From a checkpoint of a small mixture-of-experts model trained on Wikipedia: vocabulary 28680, a sigmoid router.
Below are experts of layer 11 (counted from 0) of a mixture-of-experts language model. Rows are named router (the router's row for the expert), gate (a neuron's input weights, with its number), up (a neuron's input weights, with its number), down (a neuron's output weights, with its number) and show model dimensions 0-63. Each number is 128 + 32 x the weight over its row's rms, rounded and kept within 0 to 255.
After each expert's rows: a language model's description of what the expert responds to; "gets" lists some tokens that make up at least twice as much of what it gets as of all text. This comes from a sample of Wikipedia text that the model never trained on. Tokens count by the router's weight.

# expert 61
router [122  68 123  90 135 185 101 135 130 121 136 111 152  75 159 172 119 160 172 147 131 208  93 119 135 176 201  95 150  87  78 128 111  96  57 133 124 125  90  69  33 115 106 151 192 110 109 112 127 133 144 128 150 127 205 156 115  93 154 189 141 171 205 107]
gate0 [101 172 165 140 178  87 131 112 142 198  81  96  99 123  89  66 140 163 172 142 155 150 105 121 148 132 125 132 148 142 145 120 132 113  95 124  95 102 143 134 151 132 108  79  61 134  82 156 129 151 139 159 117 146 129 192 121 129 155 151  98 164 100  83]
up0 [108 123 170  86 128 165  89 156 128 162 114 120  97 139 115 173 144 146 111  73 141 152  74  97 165 131 145 116 205 176  89 223  95 128 126 124 112 152 111  72 152  97 150 130 165 128 130 110 132 115 140 132 150 101 151  96  99 160 126 190  81 100 152  60]
down0 [107 133 125 173 151 114 133 115  79 133 125 141  89 114 121 103 104  63 199 164 102 167 152 111 170 144 149 108 183 131 148  56 115 183 151  80  97 111  86 112 144 137 129 139 185  78 192 141  94 130 148 148 196 111 134 137 141 151 134 136  95  90 118 132]
Numeric tokens in scores, statistics, tables and measurements, such as 2 in "2–0", 153.3 km2, race results and times.
gets: "1", "2", "3", "0", "6", "4"

# expert 19
router [172 128  70  95 110 161 101 133 121 196 149 141 140 148 135 127  63 129 169 146 138 163 147 139 144 132 122 121 140 125  87  79  53  93 110 131 148 102 132 169 126  47 172 143 102 140  35 103 146 177 139 143 151 146 162 153 194 113 110  99 158 189 128 147]
gate0 [191 109 157 101 179 160 184 126  96 171 131 155 154 141 122  74 181 148 121 134 111  55 175 164 101 150 149  82 103  94 163 141 146 178 140 110 126 134 140 137 166 134 161 149 132 169  74 106 112  81 111 135 165  87 164 190 148  95 103 160  91 160 129 129]
up0 [187  57 117 110 133 124 161 132 132 157 139 120  98  94 133 120 112 175 139 102 142 131 117 103 178 123  87 179 127  97  99  99  97 166 120  31 128 122 155 157 168 178 105 126 123 152 146 141 129 171 106 114 156  87  42 131 114  96  78  90 160 131 115 111]
down0 [127 105 159 116 103  90  77 215 101 186 128  95 104 126 135  91 151 118 165  60  94 147 138 159 164 112 175 145 155  66 154 158 131 132  73  97 123 158 160 216 172 127 171 151  93 136 133 126 122 147  92 157 102  86 152 126 111 153 150 106 155 140  94  95]
Words in death and illness accounts, such as suffered, died, cancer, cerebral, plus the connectors that follow, like "at age 71".
gets: "his ", "of ", "and ", "her ", "to ", "s "

# expert 60
router [122 146 106  68 155 169 105 114 129 155 188 174  82  87 132 189 116 139 167 133  92 126  92 171 106 181 147  88 126 115 134 107 109 128 115 195 101 153 177 114 119  99 116 128  95  94  75 112 126 131  78 174 138 147 129  53  69 104 155 160  96 123 152 148]
gate0 [134 162 145 135 119 136 133 137  96 178 172 176  86 151  97  97  97  90 127 159 154 157 175  97 126  95  96 164 158 147 124 136  90 135  89 146 139  79  56  50 173 108 126 134 131 141 124 118  95 153 156 136 106 131 140 151 125  47 194 110  84 158 127 157]
up0 [149 117 148  99 169 139 147 159 105 143 182 150 111 141 128 127 117 112 120 178 106 170 128 109 141 163 154 134 172 104 132 132 139 126  62 175 124 122 199  87 103 100 118 102 131 127 109 123  94  84  82 149 137 133 135 157 109 133 174 153 189 172 141  65]
down0 [121 125  97 113 183 131 113  94 143  95 172  96 145 108  91 102  90 100 148  88 167 184 115 140 106 141 108 144 123 190  84 151 137 165 135 100  86 104 117 146 156  87  83 187 187 116 139 191 156  99 121 106 148 183 103 167 120 169 132 124  83 152 126 110]
Inner pieces and accented letters of French, Spanish and Italian words and names, like féd-ér-ale, Acad-ém-ie and the apostrophe in L'Avventura.
gets: "'", "\"", "de ", "at ", "t", "ag"

# expert 36
router [ 68 109  94 117  93  92  69 149  91 133 173 123 154  91 169 132 145 149 119  99 152 157 164 117 140 126 133 138 119 150 105 165  49 117 115 108 128 140 115  99 164 117 141 119 143 128 105 100 114  83 139 108 172 132 151 118 140 113 123 194 169  99 159  85]
gate0 [120  83 149 152  77 104  62 135 146 125 151 173 100 153  92  99 145 120  86 148 138 152 155 128 216 108 122 122 110  75 128 178  84  93 156 125  90 137 103 123 140  54 161   0  83 116  80 185 153 137 176 146  79 178 158 127 144 142 164 162 141 173 126 112]
up0 [ 87 137 115 134 133 130 106 163 121 141 131 124 114  96 114 112 108 214 199 106 151  73 140 138 105 108 125 159 151 189 112 164 113 114 131 134  88 170 147 107 122 132 126 166 100 130 106 130 139  85 123 150 202 118 100 163 107  97  71 102  97 122 132 133]
down0 [127  83 114 101 130 122  90 152 157  93 157 107 111 147  79 150 137 115 117 119 155 149 168 120 172 160 117 145 142 113 126 217 109 100 127 165 133 142 153 155  76 120 106 117 104  85 123 127 147 134 147  88 102 131  99 189 118 120 100 148 104 118 128 140]
Colons, pipes, dashes and arrows after labels in infoboxes, tables and lists, such as Conference:, Team:, No. built:, plus some the.
gets: ": ", "| ", "the ", "- ", "at ", "= "

# expert 42
router [117 158  71  61 138 182  43 158 189 143 191 171 207 127 161 148 115 112 165 164 132 142 115 158 112 128 144 109 161  79  80  97 116 135 137 157 138 186 127 112 105 158 119 164 183 165  23 136 181 106 120 144 134 155 190 121 120 114 105 140 128  83 177 188]
gate0 [158 127 130 113 119 182 121  90 181 125 169 150 180 176 185 145 138 136 151 141 102 161 114 144 112 104 101  90 112 157 170 146 167 110 119 111 152  68  71 163  93 110 107 188  70 127 150 116 151 131 136 127 120 103 136 183  75  82 131  95 166 104 109  97]
up0 [145 102  95  60 141 131 118  99 129 116 134 122 104  84 157 111  98 158 157 120  73 132 116 152 162 149 108 116 134 109 140 154 118 116  57 147 159  71  97 128 115  92  96 210 206  87 215 144 175 120 125 147 141 124 104 177 127 168 147 123 169 113 153 181]
down0 [136 112 103  93 132  68  94 107  48 178 107 142 144 138 124 124 109  80 138 200 143  88 115 112 178 102 106 143 102 160 141 128 157 117 128 188  87 140 172 123 140 133 129 141 119 169 152 120 134  66 154  95 122 114 149 150 118 120 191  97  72 139 105 107]
Opening quotes, and, commas, table divider rows, degree signs and sh- word starts, often in phonetics and track-list text.
gets: "and ", "\"", "|", "°", "(", ", "

# expert 10
router [103 105  54 129 134 158 122 171 124 112 147 167 141 127  82 165 115 174 159 144 141 178 110 121  94 114 190  90 163  61 133 107  61 128  96 157 110 127 143  55 114 116 151  98 157 105  92  78  95 106 160 188 170 135 185 149 157 181 136 131 152 140  92 153]
gate0 [214 142 138 106 175 146 125 147 144 121 163 141  89 171  97 100  87 137 158 206 131 142 167 120  93 140 101 196 117 138 147 124 154 155  95  93 108  89 161 158 137 131 136 116  80  99 102 124 123  70 171 116 141 169 158  67 130 134 123 123  96  87 113 155]
up0 [ 98  74  81  90 128  81 177 139 103 127 215 110  85 131 168 101 100 145 132 162 179 122 149 148 150 131 118  94 169 111 123 139 149 120  57 101 151 134 113 126 120 135 124  71 164 140 132 184  68 132 116 105 154 114 147 140  76 175 141 162 154 135 112  76]
down0 [174 163 100 143  79 134 162 101 136 167 108 155  93 167 141 145 133 187 130 156 137 142 138 162 168 112 132 156  96 160 123  92  95 108 124 144 120 168 141 143 147 125 122 161 120 140 138  68 113 107 124  88 121 148 139  54 139  91 149  66  68 163 139  96]
Line breaks and list dashes, especially in election result tables, plus single lowercase first letters of words, such as w(onder), s(ashes), h(ús).
gets: "\n", "\n\n", "w", "W", "s", " "

# expert 0
router [ 75 182  92 160 148 139 149  88 101 106 169  78 120 147 158 101  71 150  91 180 116 142 125  94 126 181 144 112 135 110 158 112  82 138  96 130 199 110 150  96 101 135 153 163 145 161 151  86 111 149 138 157 153 168 119 126 143  74 148 196 157 101  95 201]
gate0 [127 171 153 117 164 107 142 116 148 122 135  79 136  42 120 139  75 156 139 131 110 125  78 121  90 103 109 142 134  86 150 129 133 122 158 114 214 120 114 118 200 169 123 136 145  97 130  49  95 122 142 136 113 145 121 179 131 127 162 110 148  99 132 174]
up0 [ 68 142 132 154 126 131  72 201 116 111 128 107 159 102 171  87 144 117 146 109  75  50 137 162 137 108 118 108 154 126 130 159 126 145 137 135 115 175 175 185 132 133 133 198  23 110 132 134 164 105 142 138 152 101 111  83 155 122 110 130 120 113 119 191]
down0 [100 130  93 138 137  85 182 159 117 148 178  95 123  91 127  50 134 191  93 120  79 169 111  94 144 129 130 127 118 149 142 158 110  82 186 130 161  45 120 110 125 150 132 123 145 105 149 103 119 173 100 148 105 141 145 186 116 137 147 154 230 144 149 126]
Opening pieces of split words and rare terms, often in taxonomy lists and Latin or Greek stems, e.g. h-eg-emon, Log-roño, Suborder.
gets: "first ", "s", "n", ".", "this ", "-"

# expert 44
router [127 128 128  78 101 172 147  99 127 151 150 124 196 135 105 104  52 182 144 114  95 142 105 121  83 134 125  87  76 139  72 103  72 100 101 113 167 140  98  94  64 119  81 123 143 147  48 155 145 134  85 191 165 140 121  96 154 125 125 140 129 152  94 135]
gate0 [ 71 159 125  95 108 121 134 157 102 193  95 127 140 116 141  51 116 119 159 127 121 150 136  83 118 159 184 135  59 118 152 100  79  71 101 133 188 136 116  62  94 138 127  98 124 126  68 130 138 114  93 142 111 167 100 129 111 127 111 116  68 145 114  94]
up0 [ 80 151 138 116 101 136  95  98 103 134 128 167 142 115  90 118 143 201 142 151  92 121 110 149 158  79 172 226 146 136 133 119  94 109 105  92 118 148  69 135 146 151 152 164 142 127 156 142 121 128 125 106 105  81 107 107 169 128 205 150 130 167 104 134]
down0 [ 61 126 114 114 149 194  96 140 152 128  56 149 104 151 112 158 102  72 154 101 124 169 121 133 136 151  98  87 173 162 114 123  94 195 157  86 119 155  47  97 129 119 112 131 160 147 144 158 169 178 190 128  67  77 129 115 159 143 163 166 126 150 121 150]
Is, was, are and participles like located, consists, composed, characterized, decorated in physical descriptions of places, plants and buildings.
gets: "is ", "was ", "are ", ", ", "be ", "were "

# expert 25
router [104  64  99  90 180 195 164 108 122 137 139 137 158 120 152 148 160 246 108 131 113 124 162 114 166 114 108 119 179 164 105 103 110 105 116 147 125 169  96  91  58 123 148 141  96 129 147 164 176 127 138 169 119 174 185 135 126 136 109 147 180 155 142 106]
gate0 [132  83  63 144 135 127 136  90 144 130 126 119 126 115 148 159 154 174  59  72 148 119  46 159 119 157 122  77 149  74 114 135 136 156  81 149 140 241  98 107 133 169 116 150 140  96 143 142 131 156 122 161 180 182 149 120 173  80  97 163 112 139 147 106]
up0 [185 100 136 141 144 127 128 113 118 110 117  78 130 105 151  93 141  56 177 113 144 131  81 195 134  72 128 148 177 110 104 183 106 130 133 169 108 177 142 123 171 174 101 129  97 165  85 145 171 150 161 134 131 141 150 128 131 126 125 151  96  91 140 132]
down0 [200 126 150 204 137 107 124 155 129 103 121 165 110 145 198 107 168  86 134  95 102 121 158  76 101 131 164  98 114 127 210  89 121 138 122  57 152 162 137 111 111 189 138  96 110 133 138 111  97 109 160  99  80  83 106 109 157 126  97 158  73 132 102 121]
Middle and final pieces of place and proper names, such as -shire, -ville, County, Inverc-argill, Chorz-ów, plus abbreviations like c. and Jr.
gets: "c", "al", "y", "s", "|", "ar"

# expert 18
router [111 112  86 149 156 153 133 108 111 122 144 151 103  95 165 158  35 149 127 149  99 125 147 147 103 161 125 151 162 104  88  87 149 100  85  76 163 102 115 102 107 121 160  72 167  75 126  96 112 136 100  98 104 167 135  79 120  67 166 173 169  50 109 141]
gate0 [113  69 141 165 159 111 122 150 181 165 157  59 112  98 135  97 144 160 124 135 165 105 139 177 133  52 173 158 127 150  94  69 174  97 151 143 123  98 107 128 122  95  54 124 129 182 181 127  59 115 111 182 111 130 149 144  90 131 134 109 104 106  87  54]
up0 [ 81  92  63 145 138 128  94  82 163 125 138 175 149 166 105 113 185 124 181 103 145  96 141 143 139 148 141 144 142 126 125 117 145 136 134 149 130 166 110  82 152 136 198 147 145 165  60  91 228 150 171  60 108 121  49  72 108  88 159 136 174 110 131  96]
down0 [ 96 128 160  96 125 137  76 142 128 140 121 135 170 225 122 121 151 123 108 139 121 110 131 103  83 117 103 133  99 146 145 114 148 156 146 132  83  93 110 128 167 167 165 130 112 122 103  84  59 128 118 108 111 109 171 139 116 140 134 101  72 111 123 147]
Sentence-ending periods, paragraph breaks and following function words like that, which, this, The, where, because, opening new clauses.
gets: ". ", "\n\n", "that ", "which ", "The ", "the "

# expert 20
router [131 156 100 160 136 147 174 129 128 116 155 135 131 121 188 179  74 131 152 194 141 136 174 137 107 151  90 114 139 122 146  60 133  64 110  71 131 171 138 165 125 130 150 153 174  67  84 102 185 109 171 151 115 160 186  86 146 122 183 196  89  97  82 112]
gate0 [149 128 173 201  88 108 108 140 100 121 101 118 130 108 136  78 160 147 141  93  74 116 136 129  99 103 122 137 154 112 127 123 198 105 188 194  95 109 117 119 161 132 125 168 102  69 113  86 171 187 154 139 102 104 132  94 133 151 178 131 155  89 172 155]
up0 [160  74 126 149 138  69 198 135 127 125  86  84 144 116 139 159 126 150 129 189 151  55 129 175 110 151 137 129 158 156 141 114 114 116 142  62 132 137 189 151 161 112 131 202 102 159 115  85 100  78 166 129 155 147  84 147  56 166 101 160 108 136 195 131]
down0 [142 126  98 166 115  88 105  86 175 121 123 129 188  95 132 173 150 206 134 133 122  58 168 152 152 183 103 140  61 136 116 196 136  94 100 145 105 156 173 186 164 138 172  31 158  96 128 125 133 143 158 143 101  99 131 108 140 177 165 152 107 111 139 127]
Sentence and clause openers such as because, when, although, where, if, but, plus commas, periods and "I think" in quoted speech.
gets: ". ", ", ", "that ", "\n\n", "but ", "where "

# expert 33
router [ 99 107  42 116 128 133 130 117 151  83 145 146 131 100  85 125 108 129 124 163 111 153 180 124 136 181 151  79 140 112  96 129  25 146 158 151 155 115 183 159 117  97 187 143 120 147 131 136 177 123  92 128  65 104 117 118  77 121 133 121 152  67 127 177]
gate0 [ 97 131 115 174 147 118 120 135 153 108  86 171 168 148 167  63 131  82 118 116 127  51 182 151  27 153 101 150 170 150 105 149  86  83  86 150  78 103 120 126 136 116 161 147  98 125 103 154 169 100 128  94 114 117 157 158 119 182 199 134  81 149 142 117]
up0 [ 86 188 120 171  94 129 150 138  80 113  69 151 190 138  98 179 106 112  52 135 124 197 101  73 137 167 180 120 134  92  87 116 130 159 177 174 135 177 106 117 115  60 154 183 118  79 149 156  97  98  94 130 123 102 185 139 106 146 154 138 130 115 128 127]
down0 [150 111 131  80 130 143 114 168 126 167 117 142 147  99 175 195 151 126 112 140 170 115  86 132  77 142 161  74 146 148 145 179 157 105  89 116  36 128 102 154 104 130 126 151  98 138 136  79 156 125 170  51  88  93 152  58 153 134  97 121 121 107 143  51]
Line breaks, bullet dashes and pipes ending infobox fields, lists and tables, plus year pieces 199, 201 and the piece per.
gets: "- ", "\n\n", "| ", "\n", "201", "200"

# expert 40
router [164 104  54 102 118 161 144 168  98 137 134 103 143 105 121 116  81 152 135 154 115 155 133 165 144 143 158 109 135  89  36 118 113 105 131 140 128 114  98 118 143 144 160 146 148 140 105 127 217 172  98 128  91 133 180 149 109  90 126 174 212 148 163 101]
gate0 [ 58  75 113 135 113  96 165 128  72 124  66 147 181 156 103 129  55 107 133 100 111 150 136 144 132 112 161 169 114 179  70 128 131 116 135 170 134 157 123 141  86 134 159 103 106  86  88  96 136 133  79  82 118 143 144  68 162 126  87 156 187 106  91  71]
up0 [ 91 145 116  89 112 151 149 167 126  69 144 128 129 102 177 150  75  24 211 100  89  89 135 138  98 115  87 136  91  96 145  86 115 128 140  66  97 133 101  86 116 158 167 160 115  67  88  98 154  95 151  93 131 102 139 119 146 118  83 175 148 102 103 164]
down0 [ 96 129 137  90 160  46 144  95 122 112 180 114 177 150 158 170  61 156 108 124  88 141 145 130 128 147 212 132 149 151 137 104 129 112 124 131  93 105 124 121  99 119 131 128  84 128  92  77 110 140 146 109  90 127 118 127 148  86  97 147  64 158 150  62]
Census words for people and relations, such as married, children, spouse, households, plus digits and pipes in statistics and election tables.
gets: "|", "W", "1", "0", "3", "5"

# expert 9
router [ 78 112 133 116 143 126 135 159  94 176 151 151 167 111 153 125 168 152 164  97 117 143 123 185  90 131 100 121 117  83  65  91  86 103  56 140 125  82 181 155 114 135 116  99 131 178  68 122 145 172 167 179 172  77 143 113 161  55  74 148 150 116 155 145]
gate0 [ 66 111 147 138  73  90 204 108 178  72 142 147 159  80 134  98 161 118 115 134 104 150 111 126 112 142 159 135 113  72 115 101 117 173 176 122 126 103 149 168 116 105 160 169 194 118 126 110 142 179 147 156 113  72 142 125 209  59 117 171  65 111 138 185]
up0 [116  89 141 119 173 141 132 132  70 150  96 135 168 122 108 142 101 126 140 157  88 109 152 112 122  97 120 132 103 108  95 194  95 141  95 149 108 165 164  71 157 168 117  72 138 111 107 130 127 174 149  99  78 167  78 143 133 110 121  85  74 103 153 132]
down0 [100 108 149 128 113 112 180 126  93 163 102 123 172 128  92 158 155 117 132  55  92 166 122 136  91 190 139 135  61 119 158 108 108  92  99 164 124 146  97 164 112 164 105 196 117  84 113 174  79 150 101  96 149 100 126 192 163 114 123 156  89 100 124 120]
Table pipes, closing parentheses and heading === at line ends, plus single capitals inside acronyms like BAFTA, QF, V6.
gets: "|", ")", "F", "A", "V", "==="

# expert 53
router [160 154  54  85 114 138  90 136 144 120 142 183 158 134 129  86  94 148 166 141  99 146 202 179 110 155 131 102 106  87 100 118  79 118  68 172 113 124 118  53 123 117 176 157 153 108  54  93 106  73 142 163  86 152 156  86 147 111  58 145 154  72  91 157]
gate0 [114  92 125 122 131  91 114 120 116 155 143 136 105 134 203 147 129  76 181 108 199 121 115 149 147 168  44 115 104  87 156 195 123  91 127 118 157 169  97 131 108 159 176 121 144 121  97  88  89 127 136  97 156 143 144 178 166 156 110 159 120 132 156 101]
up0 [127 139  94 151 140  88 115 171 133 126 133 174 111 102 149 129 122 130 174 166 137 139 137 155 176 135 130 173  87 119 120 128  71 152 115 151 143 109 105  94  59 126 167 162 175 104 146 102 150 126  85  90 101 153 189 159 124 123 139 126 136 119 175  93]
down0 [136 121  45 182 211 147 130 161 135 116 115 124 129 148 147 106 175 150 108 137 135  91 189 117 101 181 175 143 130 146  90 132 184  89 106 134 143 139 129 153 128  92 126 121 117  95 136 105 127 133 142  78 113  56 120 114 101 164 115 158 121  92 111 168]
Year digits after published or released, nouns like studies or stories, and infobox labels such as Coordinates, Binomial, Clade, Founded.
gets: "\" ", ") ", ", ", "2 ", ". ", "4 "

# expert 17
router [136 130  78  53  77 153 163 119 159 129 140 134  84 118 161 147 141 130 110 125 137 157 163 177 142  97  76 144 131 141 162 162 109 124  79 101 106 132 178 111 132 125 159 145 148 157  73 120 199  84 157 177 105  85  86 129  56 114 110 184 168 144  94 139]
gate0 [121 139 123 121 142 167 107 158 107 150 153 165 122 128 138 100 116 154 113 149 153 105 153 184 130  58 126 168 147 101 132 177  97 147 124 132  86 122 150 131  66 147 125 105 168 130 185 111 102 162 130 132 112 180 142 153  99  97 118 138 161 184 145  89]
up0 [122 189 104  68  43 163 105 121 106  83 100 114 179 154 139 116  56 130 119 104  72  93  74 183 156  36 146 114 112 141  92 152 126 166  47 110 118 112 116 183  98 168 121 207 111 175  94  76 170  70 120  86 111 173  79 156 140 138 142  29 104  90 150  87]
down0 [116 161 167 168 143 182 132 132 134 132 148 104 128  92 148 105 148 155 137 118 134 107 120 161 106 174 153 114 130 215 137  86  63 122 106 154 119  93 148 115 145 147 160 149 119 120  89 108 123 131 124  99 146 115 111  94 111 124  98  31  63 113 162 147]
Final year digits in dates, table cell separators and units or result words in sports and election tables, such as 202-1, km, medalist, Attendance.
gets: " ", ") ", "1 ", "2 ", "0 ", "3 "

# expert 5
router [126 138 134  94 176 145 133  65 158 124 132 184 147 100 159 137 110 164 136  89 201 134 170 131  22 167 150 134 122  75  91  68  95 112  61 165 167 103 141 162 152  87 124 174 130 113  71 133 167 155 135 132 132 124 156 105 137  84 149 139 155  84  99 177]
gate0 [144  73 139 128  61 156 110  87 221 167 114 165 126 150 147  89 122  90 148 101 123 190 143 188 110  78  96 102 163 160 120 119  48 167  76 100 100 136 126 116 103  83 178 104 161  98  76  98  82 142 109 137  79 169 109  77 156 141  98 150  71 135 136 145]
up0 [193 155 180  79 170 121 160 161 109 110 139 101 169 150 165  40 141 153 117  51 109 105 172 152 102 157  70 112  56 169 110 119 132 142  81  89 129 136  68 150 139 152 126 117 228 153 112 128  97 142 120 154 125 143 100  85 142 131 148 145 144 136 104 109]
down0 [178 124 136  71 133 145 128 105  88 122 179 126  99 104 130 157 151 143  85 216 101 171 152 145 152 105 129 125 172  95 141 133 123 136 130 142  84 142 101 120 134 140 126 177 132  58 132 134 122 125 100 148 111 114 111 111  76 114  88 126 122  96 156  75]
Pieces inside all-caps words, codes and foreign names, plus sentence-final periods before a new sentence, such as TRA-CO-N, GOS, SHAL-L.
gets: ". ", "'", "). ", "u", "1", "4"

# expert 23
router [108 136  99 140 137 166 148 141 159 154 178 145 120 110 161 137 117 167 121 137 118 162 168 177 118 180 118  91 130 118  33 116 132  99 127 145 165 148 108 135 167 115 161  83 154 153 104 116 187 131 139 124 126 123 178 111 132 128 129 166 145 153  56 125]
gate0 [ 80 151 101  71 141 146 101  96 157 110 121 154 169  89  97 177 112 155 108 140 143 169 165 110 120 121 154  92 117 154 156  99 111  73 119  69 127 173 128 130 126 147 124 129 156 138 101 130 141 121 174 120 163 123 203 141 122 133  99 138 143 155 134 114]
up0 [171 118 104 141 159 140  85 152 130 133 130  49  89 192 119 110 173 218 128 174 129  84 152 164 100 195 149 155  78 153  70 175 133  86 105 106 118 104 135 163 180  94 129 135 111 115  99 105 128 154 164 121 150 142 150  50 184 126  93 144 109 158  77 136]
down0 [ 87 151  81 155 119 117 143 138 136 178 146 131  78 164 179 116 130 114 138 121 108 157 170 146 138 136 145 168 119 123  89 120 153 102 168 212 132 162 104 161 140  82 145 153 147  90 225 118 113 143 167 127 152  96 122 133 119 154 155  96 144 115 117 139]
Periods and line breaks ending a sentence, paragraph or table row, mostly in biographies before the next sentence starts with He or The.
gets: ". ", "\n\n", "\n", "). ", "\". ", ".\" "

# expert 3
router [ 92 147  66 156  96 117 130 104 149  94 128  75 181 152 120 147 131 140 122 102 141 142 199 153 113 135 154 132 144 127  57 116 132  77 121 152 157 125  96 139  65 143 143 166 144 178 136 103 167 135 159 156 156 189  98  85 113  84 110 108 134  75 109 103]
gate0 [178 101 150 123 117 108 126  49 165 135 117  83 128 150 118 191 153 134 150  91 122 175 143 138 132 131 113 136  99 160 111 132 130 128  86 183 143 127 145  73  98 157 131 152 184 112 115  35 152 108  93 146 165 154 106  84 116 116 181 157 142  97  57 105]
up0 [130 166 107 129 160 178 116 117  82 144  99  50  77 167 123  89  88 152 118  96 137 170 109 160 109 107 156 116 195 168 105  75 151 121 118 164 149  87  61 139 106 195 134 145 120 120 128 152  92 134 170 130 226 120 124 124 135 156  87  50 206 122 178  90]
down0 [107 159 154 148 108 129 137 119 127 132 127 146 113 103 115 204  95 155 125 112  89  82  79 123 125 144 113 165 137 143 104 177 171  97 100 135  85 122 119  67 120 155 136 167 162 118 109 118 100 154 136 107 115 207 157 147 148 121 146 131 102 125 108 101]
Paragraph breaks, sentence breaks and heading markers before The or ==, plus word-start pieces like pl, bl, prof, prec, St.
gets: "\n\n", ". ", "- ", "= ", "pl", "St"

# expert 57
router [132  77 106  91  87 164 168 123 125 125 136 122 167  99  91 134 116 161 119 166 136 112 138 177 101 119  83 118  95 159  89  94 101  75  86 126  86 107 127  99  80 153 128 116 121 112  78 135 175 111  83 154 111 175 155 108 119 112 119 131  87 144 124 107]
gate0 [139  97 118 159 110 209 114  92 102 152 138 142 146 175 113 123 120 160 125 142 139 171 133  79 136 132  91 123 156 105 140  86 130 136 122 129 147 142 136 121 117 157 125 123  59 116 146 139 180  32 159 124 116 146 100 141 124 131 176 105 101  98 138 103]
up0 [123 128 204 128 180 131 168 160 106  92 172 130 103 156 150 102 149 178 111 136 125 109 163  87 161  92 115  86 137 146 107 152 104 110 103 128 187 125 136  88  73 102 123 111 161  87 100 120 111 135 119 143 140 110 131 153 142  95 123 167 144 162 174 152]
down0 [123 115 115 128 130 163 125 147 127 143 126 163 145 124 118 113 149 124 134 104 111 118  67 108 116 145 141 139  84 133 112 170 116 137 119 131 128 160 125 128 138 101 167 128  87 123 113 141 115 127 139 145 128 146 118 176 115  94  24 113 151 137 117 124]
Numerals and % signs in census demographics, vote tables and dates, such as 20.62%, 187 mouzas, 1 April.
gets: "% ", "1 ", "2 ", "3 ", "5 ", "6 "

# expert 43
router [150 166 116  88  82 152  89 187 162 109 101 139 189  64 153 133 106 150 132 194 171 125 153 139  84 161 139 145 139  78  81 119  96 106 166 105 121 133 128 130 109 138 124  95 100 138 112 141 163 101 131 142 105 113 125  92 157 129 175 115 130 136  85 148]
gate0 [157 146  98 149 156  97  89 121  94 129 146 129 159 138 172 114  56  85 127 114 114 119 121 142 147 139 136 158 200 150 121  73 164  74 159 118  77  79  84 143 121 165 148 132 112 133 101 175 154 130 127 163 131 197 122 102 156 140 135 160 149 167 171  77]
up0 [126 120 138 137  54  76  54 136 123 109  98 115 132 117 184 180 107 165 144 126 154 103 144 136 128  96 139 169 103  71 134 127  94  55 115  96 112 130 147 137 118 171 122  97 117 103 129 102  86 169 132 140 102 157 167 150 111 161 147 105  95 107 167  87]
down0 [138 169 106  95 114 174  83 123 160 151 159 119 131 149 108  98 116 109 180 134 129  77 181 173  31 117 135 119 161 157 162 122 128 120  92 127 127  96 106 127 123 142  65  65  59 146 138 147 182  91 172  96 120 156 149 124  74  87 108 152 100 120 123  88]
Odd letter pieces, especially z, om, ch and Sh, inside names and words such as Panzano, Indochina and biomolecular, plus railway terms.
gets: "\n", "Z", "z", ".", "=", " "

# expert 1
router [ 92 107 142 113 144 210 139 152 134 154  97 104 184 113 137 144 135  92 134 122 183 160 128 131 124 153 147 127  96 126 111  77  79 107  88 233 151 143 139 136 115  94  88 146 148 133 132 125 105 135 140 186 166 121 183 106  86 129 133 129 165 135 114 135]
gate0 [103 141 164 105 101  99 104  94  73 215  63  75 139 115 127 120 109 132 128 163 179 143  97 148 193 144 140  89 103 125 173 113 137 186 157  90 167 174 138  77 162 106 170 128 168 124 116 124 170 144 161 166 131 139 124 155 138 137 131 128 121 100 136 133]
up0 [ 80 106 138 133 120 112  57 178 215 134 138  91 116 196 109 207 118 102 158 155 175 130 150 146 193 131 107  98 104 159  86 163 167  97 126 138 121  92 177 154 118 183 102 128 127 174 108 158 121 119  84 174  86 174 189 134 117  81 180 149  92 134 149  96]
down0 [159 107 146 106  79 145 122 195  88 118 134 124 113 138  93 181  86 130 130 150 179 115 112 165 129  40 146 112  65 119 140 147 154 123  94 185 153 147 118 136 112 139 127 133 140 146 177 165 171 114 123 114 126 144 190 170 136 144 142  89 135 172 145 104]
Auxiliaries, reporting verbs and sentence-opening connectors in event narration, such as has, had, announced, "went on to", "On 22 May".
gets: "on ", "has ", "had ", "and ", "also ", "On "

# expert 2
router [ 96 119  96 100 130 149 113 142 115 114 132 160 158 139 191 142  57 149 101 127 134  95 119 149 122 109 139 156 149 144 106 136  50  66 116 162 146 153 195  57  98  98  99 124 137 160  90 123 172 164 118 165 118 138 184  77 131 106 137 124 160 149 105 158]
gate0 [111 144 124 120 123 125  93 151 144 122 133  95 149 165  92 139  71 148 125 113 150  77 145 149 136 117 123 200 198 145  65  53 142 135 126 173 149 126 142 122  83  37 142 122 127 111 141 126 146 157 157 147 131 149 137  46 152 149 172 120 175 141 145 182]
up0 [121 153 153  89 134 151  97 143 111 140 158 107 101 150 154 134 144 150 135  71 112 168 113 158 160 109  60  82  87 136 149 239  77 166 131 126 134  52 118 133 103 100 105 107 141 120 124  74 117 138 132 165 143 152 114 143  84 173 117 180 146 143 184  87]
down0 [ 97 139  86 189  71 143 130 143 150 161  85 103 164 132 107  82 137 123 155 135 119  55  95  90  89 104  96 110 129 112 161 112  82 157 169  90 117 120 167 130 117 134 102 150 120 156 146 116  97 120 111 118 133  97 153 153 117  67 162 134  97 170 168 179]
Auxiliary have, has, had, having and articles a, an after is, with or has, as in "has a long history", "had been".
gets: "a ", "had ", "has ", "have ", "with ", "=="